{
  "n_experts": 80,
  "router_z_loss": 0.001,
  "norm_place": "pre",
  "optimizer": "adamw",
  "decay_fraction": 0.936,
  "max_steps": 6901
}
Below are experts of layer 4 (counted from 0) of a mixture-of-experts language model. Rows are named router (the router's row for the expert) and show model dimensions 0-255. Each number is 500 + 40 x the weight over its row's rms, rounded and kept within 0 to 999. Numbers have three digits each.
After each expert's rows: "comes after" lists some tokens at least twice as common just before its tokens as in all text. This comes from a sample of Wikipedia text that the model never trained on. Tokens count by the router's weight.

# expert 38
router:533534494478509490562516539483543493539458466548464498490470518398471468521515522488474479531560541487584477490569535390493543507511423509522538515431466554473511536477463501568577460437408502474480518450475516534494561435471528497511595516499502512552527427555494452468486462475493526574480501508548570519600532559544481426582537553476525468452519503520501585477494523515463507505434436512561418429524572511432513535499477566538486474476523527566546455517540465550506539579516471522498456562446535529529456496522543507589419460507491518505474529499530507511462468531434522495514482534545535518503533456423500444510528563418443478443471510493498518484468509559509531502453574553518568498541500463523478521515483468553469560475492532518536503533506469486524447420502517
comes after: "s", "ed", "ing", "d", " him", "es"

# expert 33
router:524530501445537466522500544554550457547440462481462531426471484458539451509507497509557507515522535438515453478545570486477470484514467524515480509476509506452492518468495471512465478454439496518502489515541572549660505517471503515512461543472490509542526482561492455475454501499507456518421525487559567556581521494469500454536516501450530489524468480488471540494518430539492476457509499519542456484463519559462517536537386546493462508441482529537489468529472518545548494588450443558550557547461481560491517491500506508598427569499566484537469504569530420476501441443515524522498473530574407473551527487502551409485513482492392493477453533523497462425498543525470475508479585567528569488515486494467527501509471492507468542480515515504511562535556500462497487453486475
comes after: " the", " The", " his", "The", " a", "lo"

# expert 66
router:558498467455514467511493550512476498574474444573463454484464512524544478537560543473477448484511551499505415492543539460557518535533438554528413502529430562498503519493466466498518428508474552454465557492482529527519532466477461490502532477495491518463511452486481482481456483466443520564452541417536518514570506506517447467464534507519433442487469541497442507416525549549450472485459464517556503461469514510484540477439476583557436526365602560451519443485499473531541483534462495484541517494496430489420478440508507506543505533437579459612362488531466455523492501522489548559511468517542490560538571459450500514460551521490491479455443533534488443479536566550613473561527529574516535464508534509457461540556456443496496535468473482477453516591507537477533502526492512
comes after: " W", " B", " D", " T", " P", "T"

# expert 19
router:549490450477544443548443509473493464522460501608504456503446533483557526493537565472475405517527467518527433483564506491531526567516424487560447554462454534518496543526509469557492476542464578490488481475514547464578517458497519459460553510445470505501568496491499442474443490491463489577470553445509564471581461462550510456556481530488509501512437532465486517417499544538468480451473517512564450470510539534496516539464501539504503452492524496504516496503453480485492542456510481487555472532479460477447547443541499505595519472495531512458479528554488383479497506457478496517545473489548506459462511468509553488435551497473443453457470499553447440451522542530427510524430591521443485485530507458466379464521452529531482484519537573483476510524558523477464482531586507
comes after: " to", " for", " To", " Vi", " Du", " For"

# expert 14
router:537479419495522457535510509521546463493546521578449499449485504483486498586486515468536377539586530473532497494523514503542569563518419529502456500495461534519529543422431529507490515550486515499454530503572596482569544509486455455471513438447530514465454460502506471493466469528445488540456510457535548545521527464515499406573514519468510510494474517515465556471567574515476494463451477552593490488449500514485576524473481475545510457526531520557498459503492495509526541515470484503520496541472444493415492451502482461513522550444576485544462512505481460431469449487463566529530511538543373424532511520508487451421482536477521493504503549487525466481544549521478548489464477501557517423561509462497433542534489462544498524437534553471529519516541449465600500482506540
comes after: " of", " in", " the", " In", " University", " for"

# expert 67
router:522545457493498479484532517601502447555410556509487502453443539491615483526515498517516480525491511467540511473516552493595506593512453504524461502453463532461533507414472500520506490532475527504495499435505521484485565456457388415517518520457524536483509444553478484513445500452453507535461571476517500488561537546561426454556567514498563460480501526549428529449563593516476516454465512482502497455487531507473553563515448543515488446458547547498530519554518465494584497488441388497481462507471440516440448481537543497475492457444511466515446493552557475516512465498440495495521454533522431504501526429407511475437543486538486485463475548556480459528532520461501538508444458521554531446540536487466462561530500467612467457480431530485491548538462458405524482454519473
comes after: "\n", ".", "B", "D", "-", "C"

# expert 65
router:514524491435482510566527511496489454498507432518463481472496511447520465575520552476457425528484517471556481466603523472531569476516470517496441527457504542468507561490518514480549476526522526491502523480442531506516525484422530484549503442484479520501512430494515448407417539486478526557399493489562516469571512471555517456553538466509486495449483499479495520443495576502469444479455446587603528497468527550432498495549498527561497505409518536531533473511512424490489545575510474515523507510431411497506498432519540475529440462528475405531517555538492478420447422490470504528606457560509460470521502445445476510491542538468487470487444555558438435525492592503520535520414595547531596459466588508478439524534500423515500492459525528499518497519521430549476480480519515
comes after: " ", "a", "ia", "i", "us", "o"

# expert 40
router:576548476441509507535443505514549500541497523482451454444478499480492494541499540464525452553516497477554494518540520447501608522550535498514517483435473525521518535476480469493561499492526555485475507442517562469569526507423487498503525454470468530511524383515417459417442496409514546599507476515576546489549534517473537474590559582435551419523450555544487555465524477503436471474458521546584495470459494574428519518484500473498407484427564525538494457484551462526593530559484490538500438473510451532496482474510488449489497500493492517501529590489499532487414511543455506525553487497501511467502525481484529531527539561433492530473490570519414427459544541494487562484520485547588584468513542428495487601538444492507506532465504532451554519518504461539549481412485424
comes after: "°", "z", "s", "k", "0", "5"

# expert 3
router:527597508401548486534508496565552503523532477566483520457481506406584468523496495443521450521500563459490512422569491506589566511555435558510494472502514543451528558498483492508535481491514583500487534509529549531572448497514519476542490478501437560521531483506467469443472463534519569512456503440537529522532572549530539501555548530451540448481478572448488507432537546575416488454443511492540463484465516504522541522457458551537446502516550535537535489536497537533558591501466488539524495475410430509521432444510541489548461535444485479570457565515554458500476443447457541554541536543547479490508540498434429487477569548455478429464439505551516405496491545528476571546493510512454573467571545455424464484526499487482492550457469456482500508493558444500504457467515507
comes after: "\n", ")", " Pi", " Bi", " Tri", "Personal"

# expert 52
router:561478475487492498518557583552517492544498443480445488467499465496539450529515543512496488550460520452476495504571533467539577533498435515535432528507433516497481517462503470550577458461451538489434500469474536505618525478500480499523552484538444542519531463520470461470448531506506491575477525475511499560571485495553436462482513551488464507406497521515450524384512514490481456477478462505519471519480530514489505521487438522571420524460593523543538523571550563517526562523473462540537513553506474497458442455519554486487484504521541507548451495513560468508489461435500526569501510472474474530406524427514466501469555522469414463476452554557454494419558610526497494487415530525483531476516551513440462516580435436474479503467433518496483593575504513476481448474525491
comes after: " ", " c", " f", "s", " p", " m"

# expert 57
router:561520445530478461527531524521508485498486491575426473527499545505515469549537515500516494532490491488546520499585543453530565505510479486553476530490393547502516485481500509485517512508462489479445494417535520527465511447504446456561560497449507506522469410475452451518525488481458538613488520450505519505572487487582481419550525554487477471498485517578433540470575555476432461468393459514551492519477532560462537535529466513521523458500528488596514479603592475501509533487483433510516500549413473526498460502581555513538513475447526453515473487550540414506489472497471497580549493486541484424470538491457527451489512508498481484443464494526499487444515502524422513524456528512517534463526544471510443524477509469513452509442445592429501526518536445482523425481542488
comes after: "s", "ed", " in", " de", " part", " to"

# expert 10
router:515571505460482530500463555577575478500543463478434468432534504526496427524585537517534513536496494479519513513561528481501527541533480544505506546484497553537491549467443477530491432507496589401426550474503547531548508468533516503542484460450444468560540459516484469461416467503480525530492507496502520539505542523494482510519511544531529427431465485527488485386519487541404493444424483552533526476463509570431542477521511507556533484507517499512535505563492477597553562604544412501496493491420513489567408518556514523564454462500501465461504527552505456420492452478419536558579516607549509457521545442490465451465570537433464475515483493572474425476494568486444513492464511521554585471488544474466476530543446478503492470447468481449576556518535442504448462484506478
comes after: "-", " Le", " Me", ".", " E", "e"

# expert 32
router:541512425498519458546482548554493440510492484520513471431482562525519477538532484512509477563479531489464501476657584462488538569570445527530499543509458513520523517522524469492531411466486539461473510497521534485556498505460432519506489447492492564545568430536493431495441534454495493522465527466534536531526523453538446516526498527478507460470476525476405487412532517493458485529489487531549522420502528570455530514510488489564461509488562564472496443552484515517510531497467474523532512509446479535481511446512498485557450494539546438509484529531520456445483472472440498551534437495575479436497552440467502468491532529486513440487453542543460398475495579558511500448418563627483540437511534477471446518498472465504504574477431498495472565561555499477483460465474477
comes after: " ", "-", " (", " S", " \"", "/"

# expert 46
router:501542522480523515519529574579505491548500504596551508516468554540540476576537541457515465504493530477472442475524496449632530567528494503536436546468426563437502485476503510541485516519557568449482539458536534523541556432481532443543533519462492504532514464481463488471505500471419546517487521446532530484482548541499499469517503526497491489489474522469453520405505565532454449477448421498594475487482495540489556491492454507550466443476546563503528428586533467535528552530496473504541499465417459501453422425564526461501488499480466425501505540514499444470474433500511558555510493476552491401477503512455527496453483541477508470502427510532456402501511535512479540521471493545505535425530581514442425498494448480500497509431468531418600491567540517519520492467506518
comes after: " of", " in", " |", " the", ",", ":"

# expert 76
router:497475483522547491522574538500486523531504563545488514467470526529522442515501568478525440504482493516458434486560510417562580563521477525536439572470433484469533491498504478557504514488470491524473544463539547513550527481474485433563546466496486557519530493545419482501484521358454505535467553375555540479527432461483442449502466554477487467543475568517425511430524483537476446491440473506575508469490525537481553498427457520570508476484542569461497469531533535482525514485516465511542497465485491529445429508552508512533542489468557533469467533493514448464515475444466601534488500478514479455491527504432558498522546518461479474509494521533501484463575559568494524496450504503490490400522486493444486493539497482475462525487483512451542502537545521525474561442487453
comes after: " |", "|", " in", ";", " at", ")"

# expert 44
router:476527446526493466547529480539511491549467548510492469504439507447504472538528514505525505495492512471568505501547523515505512433483482526548516598530477552540548533433434469512508483478452518460449515486504561482493490417527508504488565531472462549539526412572460446438438506501517496540532496484535523513546485458476481500704496488499503509535416500566493469430509536511470493470518513553565461492439506498456511551453478630526497476491508510476524507513476502490507491588515464534580490551430438506489471450518522553519478541425508471508416561525553460424494450418455505529520480538553482549498481474489474434424544560434503439509486529534508466454513569549483506528488555511514497461517483486466519533484488498490488511534529545482513552546523468537521393473567449
comes after: " Sa", "wa", " S", " Se", " Su", "ma"

# expert 73
router:516492534495516460514508496475446488447497509529482465442484504521517476569497526551525457551544449448480513469562468492584557544493442541528454519462460574440528497482456455498512475481557562407506510489540548456508534487458479448483551463448517537493526480531516463470467445464471505569403547406493590521561493539544396493525466518464543470508447472552451512480457575524494430527443484501589509494474492565497557470518444564556501481455530570567541449561514478505467518494459484499545491495430494549469495497534523492491460548483456468493493564594491481477475448508475496494520469522544458397433554360415527509455506479534545467442464525574441455435464519488444549588369562483525587479510546457499457501553486524492478549461488581490507532543597472530485538453530499
comes after: "\n", " at", " Di", " (", " \"", " Li"

# expert 7
router:571518438470517480563542540472521518503471487499503419489525495499480428538450490473570418544554452531548515482568569446463549500515429507524513498510404526428492528507494486518526508496450532498454515509537526460508496470503471511527516537463466495512504406536454490493459547475505511503485486485527543520544563510465498515542491514461473439491426495494472508446519494519491480469515476532574480482521500545474491574470458451491477515476554509523540494465524531519498555559487456538516471486462465547483499506547448472520539465458493498565507541503481512495417499452456498526539433548548480496519534405486547525470539503438505541526448538551499376453528562502497476548462502527562546527533584484451446546501477485519468508415486493523581522525543514457504466489543414
comes after: "s", "c", "d", "t", "th", "as"

# expert 47
router:522471523507562437511547504561574528519439528516456469495464585444493456564530512441466495508580530441471481457588523425555543502532490501565487507521439503504517507456460506579558458442435524491507485433532557504526522462507475485463611514471469484538545480536436502489481478460473546564474556445519521535525438480551470442636514533427540469515492528553458535481628551504528464511466493486583441421512545537458541540435455547541487467510583523549525494502522479512535524451437431540490429488484470579506508462564540475547452488496478510548506507532544488464483464525496520503525465489524442479416532454458510474470490509469506511436459560513467490482498540561522547511456520505515567443520530470487450522464498508523449552458506532478527506538482488455491463523522553
comes after: ",", "′", " which", " as", " but", " consist"

# expert 0
router:530532482485501500498497534505505489535464428520485494457490520532567403557557568484507500533525503421560465496536466519606538572472497534499465576452454539544485520485423514527525480446514509433490484397502517493544465475445456427538576494479531513483511392497489515492459480493498547572452534449529514541563511545503447482558521538452538469479478499520409601454482467529475484457413478490537462509471508520483498492512441554511461470369492542487495506528565553514539472564538435535481517519446491501529465496476531463503542509493501463456452534557536410449533406496488563533498477496509431528509526475438469470490582506500494485505473539558485451475512520491494543494486445502497520467512558489469469505527474501533519467443504546483578517553528518513479493448566412
comes after: "-", "|", ".", "\n", " /", "°"

# expert 61
router:526546464519531480525542579592485477523503492492463464471485568548537489556525508475531467537502520457455480427546536480565515543535396475501465563474420516524581521502509515500478510457513515459520564481494527476534526508420416479546508463459453597522533488531467487501448503415440589539416548492522540476506517503501493472547511517440486520523448515451394594444543467543457442530431539474515484465457517508499520494467492492519514468419539559477505443531530557475512477540483398551514486500431496517497516523505476467536477482504526474453493508533572435435551404537480527582538472459489474476503578529405493524512590531518436460514480547497498453473532553474531535466431486492498503443540551471497446520530492517540501534504512513510531501595519507462491523447510446
comes after: " ", ":", "-", " Website", " (#", " ("

# expert 42
router:584493454493517518545542547527476456540443468525497513522473516502497424494477494469543462529478542495526425439547623445518526576536501514499456521383464526444526525511505525559518472440442514465483538537584592546546545478539481473537517540490490498505521496558514462534456506451515498498470540479510525548536520512525482494508503535457497442508522495468481574459501482504460464526454464462493506476466507535430549536504459545520436499469540520551509465554563505575506502558486505521540539542443503572481448413520521479614476458524533505537437501538532440469452464482482526532472471511580488373470530430480497467431475501452375423485462537640484488442498524513480472510454594555495552469509527471481440498572438511495504570485497538495489555527544492482469465459451475
comes after: " \"", " the", " a", " and", " as", " his"

# expert 72
router:500531432518475515488536498536485504498405497533512466408437497466514472505453516404544449558454503488524495533523474514500518607538481542514473527524493546486527535498471534569517443459475481503487499494538575512584576468495422475527494421492501550520532479554482456497475460489496524527494562500490510543555516518508463425516473537529553466484468489543444516412574492533457469490414486505499498459512497543498505506490457476500467470512512527460552443566416479540518477520395505532548514541516478576443476495479530542545448551484547504542479512552519463511463463507493511488499501539562490467475548482462530465473527587476457448492426531581574476509535547513516494549535505520512519494481518468453510536491462495519481528495452548508513537534492544417528488450535466
comes after: " a", " A", " the", " an", "0", "1"

# expert 22
router:550480403492552470482483528564526472519529453575498453484486559449545432548472521440498452585496554491537484464552546516510582516495511543491504520440455526448555516480512512568529485517414525492523490474504540496529515492386472495517515453509542595542570504513403476482474467488496526615472564494571520527503518561538470477574564503456534479495466521537484492467568529532458475445420477541534482453486507562457509515473434533555446444485507583508516500528531488528550543543478493539497439533484476531421479471512520518499421420481531510566438531535510499493474444511499518553471437520596434479481597502461504414489525565457444454472469501515471500469542533534491527513445523567486552464432474472500454498502493474532445501499454500490504538528516472477565537479550553
comes after: "\n", "s", " medal", " self", "ing", " high"

# expert 62
router:577475496492510524517520470542508445501449468489493453535430557506517411538511520409590472552534530448416500478579588469554561584491462483508486538504462484532549560491486481580489492507494488464502551433518586441585552449450461453531568465469471490542505473490401455514404455503468493578464573499534476548591455507499497391590548577485518472484470551558419530476546540505443452523464450511526503448431486533483473558476459525558476521482581539494567472535594475542497474575440494539520464559489461535466520479523552469515433517514489491590492514572543450453428457492519499529502478538513468503456498489483507476529516527504468489505414483560448432469483531540528494512468571529529598492493552496465482481497478483570451556491497504487505530521524444514473508461569530
comes after: " was", " is", " were", " be", " are", " as"

# expert 56
router:529538480450502485542504550564525446521496506607463455483466540522528464572495558445510488558489528437494453471552481493543520532520498503528432511443456539502529515471471470512550435533495585426474528440545508517472547468468475494527573494452473560472553462515474474464451481491467523508444523410494560458516558488572467485548518504451465446462492534522420480368519591542462494543462472462540500442494523616472564504518502554573521495418577519496489445464553451548585550495462432547492464474439415492420458410558505478495494474460537414545417541513524433469471465546450547571503518460527460465505559426481481517435567536463516490448478502591509407504524578546504518504468479482525565455527529474451431515518450462466486531437450476491547561535513524476501511487529544
comes after: " S", " K", " P", " V", " L", "S"

# expert 5
router:481563489456492505558489521508553462530506509548434462479515517533515459555519535470481456511553515477499426467520535513559508502498538531504468554490485530456522536432495485497495457496478515397515539467527503528571504454524430507575560460484544544519530501475500399493394438481445539547447516475497522537537504492523510528581494490493537427468471476561483527433543591509421451471471516597557537468438548574413511505491487540555531505423510483501497395504522445525529539491485401549529464514407483485509478466587504522518516485530527413448482502568526492510493504440428554514493461512560497462513519448482529464447546515444525440435453484562457464525482551542518567501496537529532510423535500439477478510564511502546462513457481442533501517543547502505538474501474426
comes after: " G", " J", "G", " Ha", " He", " Gu"

# expert 18
router:504465415505542431528449484514492477529475521554496502444450537460498472522534504474560460526576500470470510497527500448528602477529503573510457553512495527499525517406501505524518468490450504462550501445530557478529489496425385448535533414467495507546544478586487503476461488469473495543439575526511530490541479507528460465605517507444556495515492513486456516441591600533460418495470503543552504507477558510475550541472416536493510469488490564513548487528605454505532513498500525538549485492467391517451486451493489488561477540499530483490461555527556477535491478493488518475514441541524506473486514473453595481522491492463496489465447494548454366518511576505507554492506495473533534479496546487453461492506469524521460527451489531458523495562560481443516521487576452
comes after: "\n", " |", "|", "-", "==", "==="

# expert 27
router:518480485516578433536530522558478461549461478540476507468498486496500508559560516467495426507601497477519482499568497487509500513558474484484477521481439537482533471430465527550526503440448513474486468433503565546544560520427448467521565421506476534486563456489446493470488512483500505539512537443515538492522485525559412453627477560508516502508460613517461538439545528507463429453437509519580481413514515537476530569441470506541536479521636555510517430510470482524590511516497447559560501508455454499434447456553524471571479467466552520490471516509554469477508486504484587552501462512527475467483515469518511447483569557467540495481434563574467472430564548536498498514475537486502505452455519482439475472494483530488473529461416521503525501543550450424450497489523550
comes after: "0", "3", "4", "5", "2", "1"

# expert 21
router:512506458445510519557515554542507528501412481500454490513517470534540426505490544452519467548525528459546450472550475518490511579492401550497471497500464497435543507484445515535508515496462508481474493542485560552563623480505474475531528481504475513520494485525500432477535484475466540507480523461506475567521457545524453442504493562509500463456478500550450543398534518545506492453439464493523489465495499537489480507483433504566436509498491530515561486524462491569515503506458458521515460524494465602456489452571526517515497461527525414557480556525486422493529440464489483548539515538510416442492513447462499421472600530449411427509458510555537445483549568510501531510494538564516563502505533469452464536491464518523457553432407488487529517567547500418487499447482487
comes after: " the", " The", " A", "The", " No", " An"

# expert 48
router:477550446497524504507512521589550496510464512523437455503489491543495436535513516459526462536577546488497452465563491502494510604513422551514502526531440500509529509488506508561507489460530506499496545487526594475615516467457399477558512413534532535495523474526491451453436483477474482504508552473482479563501481521531454469566537551472548504454478519545435516370549526513466493525434458511522553442482534522506461479485490502557445511497548545564536475569437490508521523529410498546533450543518473545472466390540550515532451511490526481511484538556513479405476452490536521551510474567532496433477507487484504494486496529457474410505457511586512480489526553516448510507476536498530569496471544476453457481494459497530464520466514535473510541526554536457558550458510499
comes after: " the", "-", " a", " The", " un", "The"

# expert 17
router:516499512455481507522513502501504495475475491519486450481454535517514442539525515517499447476544534487524504483591530495483573473505422549603496468527484478496542520526523470581538447550459544425490460508509542569565541494450527471524508488521469509514529498539462457483470476411485527524465539511555580494539489536501494489487508531480526492403422565553466558481547480497430450415397425513512493499519569561516543548442455499511450470478579510473503463485478472554518526533441460532523503532397485530484506473514529502511427495477508483570486526495513483471480498507474521499497453507626479431520629472486498452496559512525485455448498546516458363459513525522477504524501511507538547456518506470481518566506476466478467590462490498445551524543523527551488488452525444
comes after: ".", " |", "\n", "==", ")", " ="

# expert 9
router:493532498475508485476488497551483546463419464520495437434485496462558493523509566502567437615497520450545489429545583496489556492482486503470512492373514513469529518487425470560526491475443522480476555501523553536529522494483507496554498472504444487524582454506473468470472478512491549512400546509521542506539473522485478412560510511511490444501500540487474530481515522534447496484453468575547493458473545517498521483550440522547535514525508549570484476501533435508552453587497489536540477506482432466492484481545478493550462509508524520490453525539452436477426423531482515524530463533539402412510465453496532454465521522496450499496524564561506455461450509495449503585464537501600541489461517486465480559591494521486473510451523503469514488546607487443486506476513453
comes after: "-", "==", ":", " and", ",", ")."

# expert 13
router:503579431423546459533519499490569415515498467512476455452448576455540509528558496454578492486515546451500510435483566435486495550527487515500486505515488502494558535468462468554467451517453470515472536508498522473509560515472425522553511486475518499545564471550527472432429465499457493560470531457547554569526493571558455541572543513456550472482479501506499510469550547530458473475417514521552484452453584496467513514502457527514510465498541556553566495551556444495517533550467506482467458556475499500484522440455516438543472467479531454567463538507543517442482477503518515483492447643558452463479494479477530480506469513479484437420510472609510440529572526534516563448514536490538579407497560431472489482536490481571460515512520518418514536540527401453526510501510417
comes after: "\n", " his", "==", " of", " member", "Early"

# expert 64
router:499501461508463463532530524557551485538524512548504549457417529524475453498517482459557463503489503470492502475534505458529529492582529498560449556447439564537499530493518460507463432491508555450440554445606538531498526490530474518544461479493477515535521455584462418435474465462455496489470534459523525526470507558480508443521501558464501467485483500458444569449515501558447521498454487546568490479435538590489560544504489560509543386523573559517535433540518502503514489510491451551554488488502507510486498466536502487582513438475549455495467477537502478460461502524448517547538484474538495403495594461415522497495461554469465493508431559514497454460515530480523498512450544550442557434493535514523488491508457491481528538529493486442504553535523426508521528506502441
comes after: " |", " in", " U", " at", " (", ":"

# expert 70
router:546507449520554474492537500548506465534524471535504494473449568477491462540568543474531408521515528473447468509606519464545583491554422533558464523442471527488534466425474471540461497498489464469503516443501550514564529479483410428495537445431445606509576481476463474456490459454470504564476545494545542524548402530563473448513520521452570458499464476561488490388544522540438427477459503504528524442440476502482547517491446526509455441441510560506555471492495480499540495484466482581485532520412424490408493445573548477530544476474595475491481482526472471471470507464460541547527480560531497564514490469439530490500529517513500507479506546516428402482510584503502534520470467498526560492479510490454395525511487493492464474476553521483535485564539526460489513459517486
comes after: "\n", " |", ")", "---|---|---|---|", ";", "|---|---|---|"

# expert 29
router:512457417483540464497524547536498447522512473513487472475508534502537426544531519452537489513463523492499483466608484526484525524517481548522500558481429534496507525492489435531557461492515535407446494468547550495496523500447502481538576445457472543515563483533448414447487435462494530585475567428529546539488499552547483430484481519459493495471439546512455477438550513559467449491427477511536474484515536560462507525437457533550408486480541506514548465572518503551533528523483440514551483462453499486434461471540500546500500480520596466493444543579510445498493480539408550569505466537559537504515541445466520486491532540469485483477488518601504498471517572566434504549486501507498541445492512451419480509493512443522495532471473509504497560555543454493521510510522539
comes after: "6", "3", "5", "2", "4", "1"

# expert 74
router:490485485486585490500526519523522468517489545503494495542491533478519462529526559455508513541542520425602465444499569485521494524556472499502503505481478493485469541473486516529534441452454512478477509443513550502525564464421503428516576511510523504543466440580500420501466427462472560590429563490531478496539488584510440510598484564511535453480471459593444514475594544494462493403440472540511456483558507539508526517475454601549457465478553512556539538502516461528536530529489440501507446528457490539497483478555521483501493543507481458536438524573572469517500460524475467533511493524561490454464506446440509486444577522489452485467490578564428469479483579517467530504444518533514559488513522456479486546465491468562456556421484530507493539524516430449534445481532520
comes after: ".", "\n", ",", " that", " and", " but"

# expert 28
router:502512443503520457523547527550505479473436484491490497520483545487449427522558524506535429521520530424552507475539476418535547515493444516518470527437472513480494518466456448495529475487430502483502511451517501494520554515462455511506529458455508518501550473542459475488485475485475518525426535410488516503488474487531431439600497573410490453498496498516474552453540473556497459474489482524568465429485566520507502508498443563493549459484537521512543496562482486547525520534485519540544502520508503551522461444521515557549470453466506506506463488541580455476486418467455538547509468562501502491514530446474530491441507518496432493432480534578451507486512506562511495510476552453509564446530565453419413524491487492474500593389483492539513545540531436453511528455567462
comes after: " in", " of", "'", " on", " to", " with"

# expert 35
router:532559438432516492515561523593522473555525457527450530469490520520568490559501543500503489502539574492524420467541510485551499559556459522513444482462410481471575488438481552538534538475472535508454481416556540534539506463429504484530550471498499515485493404486483444464428569423483507566509526528562537532510459549570491455568530500522564472506513560508456526402606484485409438544413446509548494459465528501490529506539506487588477439494568560560526475565579472519516519525469463552494502508505445512493448390493503476513483527518527503543490511507517500456461443544429516596526481518540472441523514511456475530494493507467478459478498557568476468462550588479409551492484498570564548462495567524463418579520525469483541525451479526474524521525524485439486475477446533
comes after: "0", "-", "4", " and", " /", "5"

# expert 36
router:496503434482504476494493500556536438562414495470470462390504445397513512530448494530549503524511481480454509470478568558495541447495480503529505521448449511468493598436446444571523480536510538501462537445541486527568467514498469488527528492491486556566497518577507493429466461469493513538509528483507559459615507493463507489604495491469580469505480507540468443413518583536464463504478504525457465486467497554454547546462420506492506506429546563454540477488489539541518561570415458552576492499459467449450458514486508518496479493457494503550486526519549473412497474459421511554487512519520480509525535435426535496507551517480435467496419497554449421493525546491529487555515548525534502500524574502499463528521449485551429503533501520422559578524521429449524423483529467
comes after: "s", "re", "e", " E", "com", " Co"

# expert 77
router:501556486470475477477536482504508519505488450528500442474449533507535450553540506455564499540509530489548519507537559443516551541505447492554526515438435527454523562484439476562485511543491545403546575491502530521499486465482494493480528504463510492509503479505495477495444482532515550511457528507522523517526558568524452435532534527451532436431446507493483575413549525562467495524411481517530498446419571516471559490542444562516509503501513550609537449564578451536537486553481481504485446514413449511449495504553483513530457508482519468527475520535540471465458419471512554536550414541545463452481539434465502485436530518496437503516469511522482393462494507453474525543477511516491535478503571493489480529561478502517506498419429483453521500564579487448520441490504451
comes after: "-", ":", " known", "\n", "ed", "=="

# expert 68
router:533540490507527490516515515516520410525524466557540464484440531466541493513464521456528461554505555509527427427532582408519547603516467496505428529439447570421502559497481500560499489469476561436521488552527522559520551456475505444530511523479505497555525517542502411443449509446443562526463559429510532484539550566536504473528440537461557487483491545518496561440525567509464466466472459512569488444497523586481538550487466617564483510462563554503522486486558459542560541538434484562543523497437510602452483441562516454552451510518533477574485531529511449494480480465511555513474444507562533422460578429447528480470516531457441440481436508544477443495501585490453513504497595534498557440485527449470458508528448511535461564487452481458518522514550516487513463459463495
comes after: " |", ",", " by", "-", ":", "|"

# expert 2
router:536506495428560476561480547518570475527449493515494443506471540447530488530539500479494398494607519470547490477511530451501508482518448532559484517478470547482534535469453485532551493464463545499476493476495518473558504482474514411535596529519477477488610465536475462453431470471444522600453559515555509515585532467568453464531511553456518515462463528528462601479565586496475458483487480522556453501452548555477517535465415521594444451465555533546487486534491480515516520512489462515534441480450464529543456498521580423500483473503494441513526563505530495467475476478448504513562476557508477456468520469503480458513554559477494464440460514539460501447471585533493542504453493600527582461516496450474476571509492486534477561494545547528527533512514479473528476476464514
comes after: " he", ",", " who", "s", " He", " they"

# expert 4
router:488516425488597479534583489539553480534499485504479460474474543503542456492497521433501436527522548451534471445503490485516508549503409574540492485447490512508514503457475465542527480484411500500491545465489501516472522478487467448563565415503506540532586438537451451443455498433466530505514540509529532477553525509550486472610550563467544502496450516522504565437557502556476437473462488521546429471501590545508524539497398561540489461486569537501550478537492486526511504509533465535514447519500473547469455474515540480527476458456514460527503506529570460511477491480465507525538511489499474434482565463479511453477561517487463486424476498538449427529504572518498529544503532504519516469531515476449474533491486517503462535455528489479587513520516509442499501460512434
comes after: " of", " to", " with", " in", "'", ","

# expert 34
router:522504463430501500512499554543459464534480492521453445421520519476542454572519557514546505498497481478510519469577454538528513526476436562524451559544493509491535516452508471546481478479469512443454473450552566477652573498436531458535512473467484522514544411538505476413428457484472553622496509493547583475526491531514498502546503488449519498481438536530462498471489536510521479464487505560560485467505489504461542524412446483528500515510517556501550491568486544511584504566473434488531552472470465463489414493498567494532510500450504463508503547525451416492474457463468534564476477548500415519482553469518501456466528543495516519541476493554455515454568544507502473554464513563535596423446514482467465546566482506541526620487491523453556568546519523443459500416494488
comes after: "5", "8", "3", "6", "4", "0"

# expert 49
router:492556496492542489571507524484509495552479526504443453535464561532529469520501513488520421541532529465542457467512511430570498460559455507540488508502485516529513537460464481493503523497422434466462496478469507442587510507499499482533568495503498515501519479451478423451415516497415531543495531471536536509520497478547453494654518488455536527519471539519468551464533511515433446450473493587596477445431527500473510502512482542545494440460543527529540477518450479501488528551516464510518476513463497564530514484551520470503462524478464491538513556489487461483448485482493522504530526552567487467498533503484519502445497529458483506438407469550439481444500534506463554474456582566565560423497518471470450514499480486477445612441500563570481527520489536534491471469538523
comes after: " to", " he", " and", " had", " Chi", " who"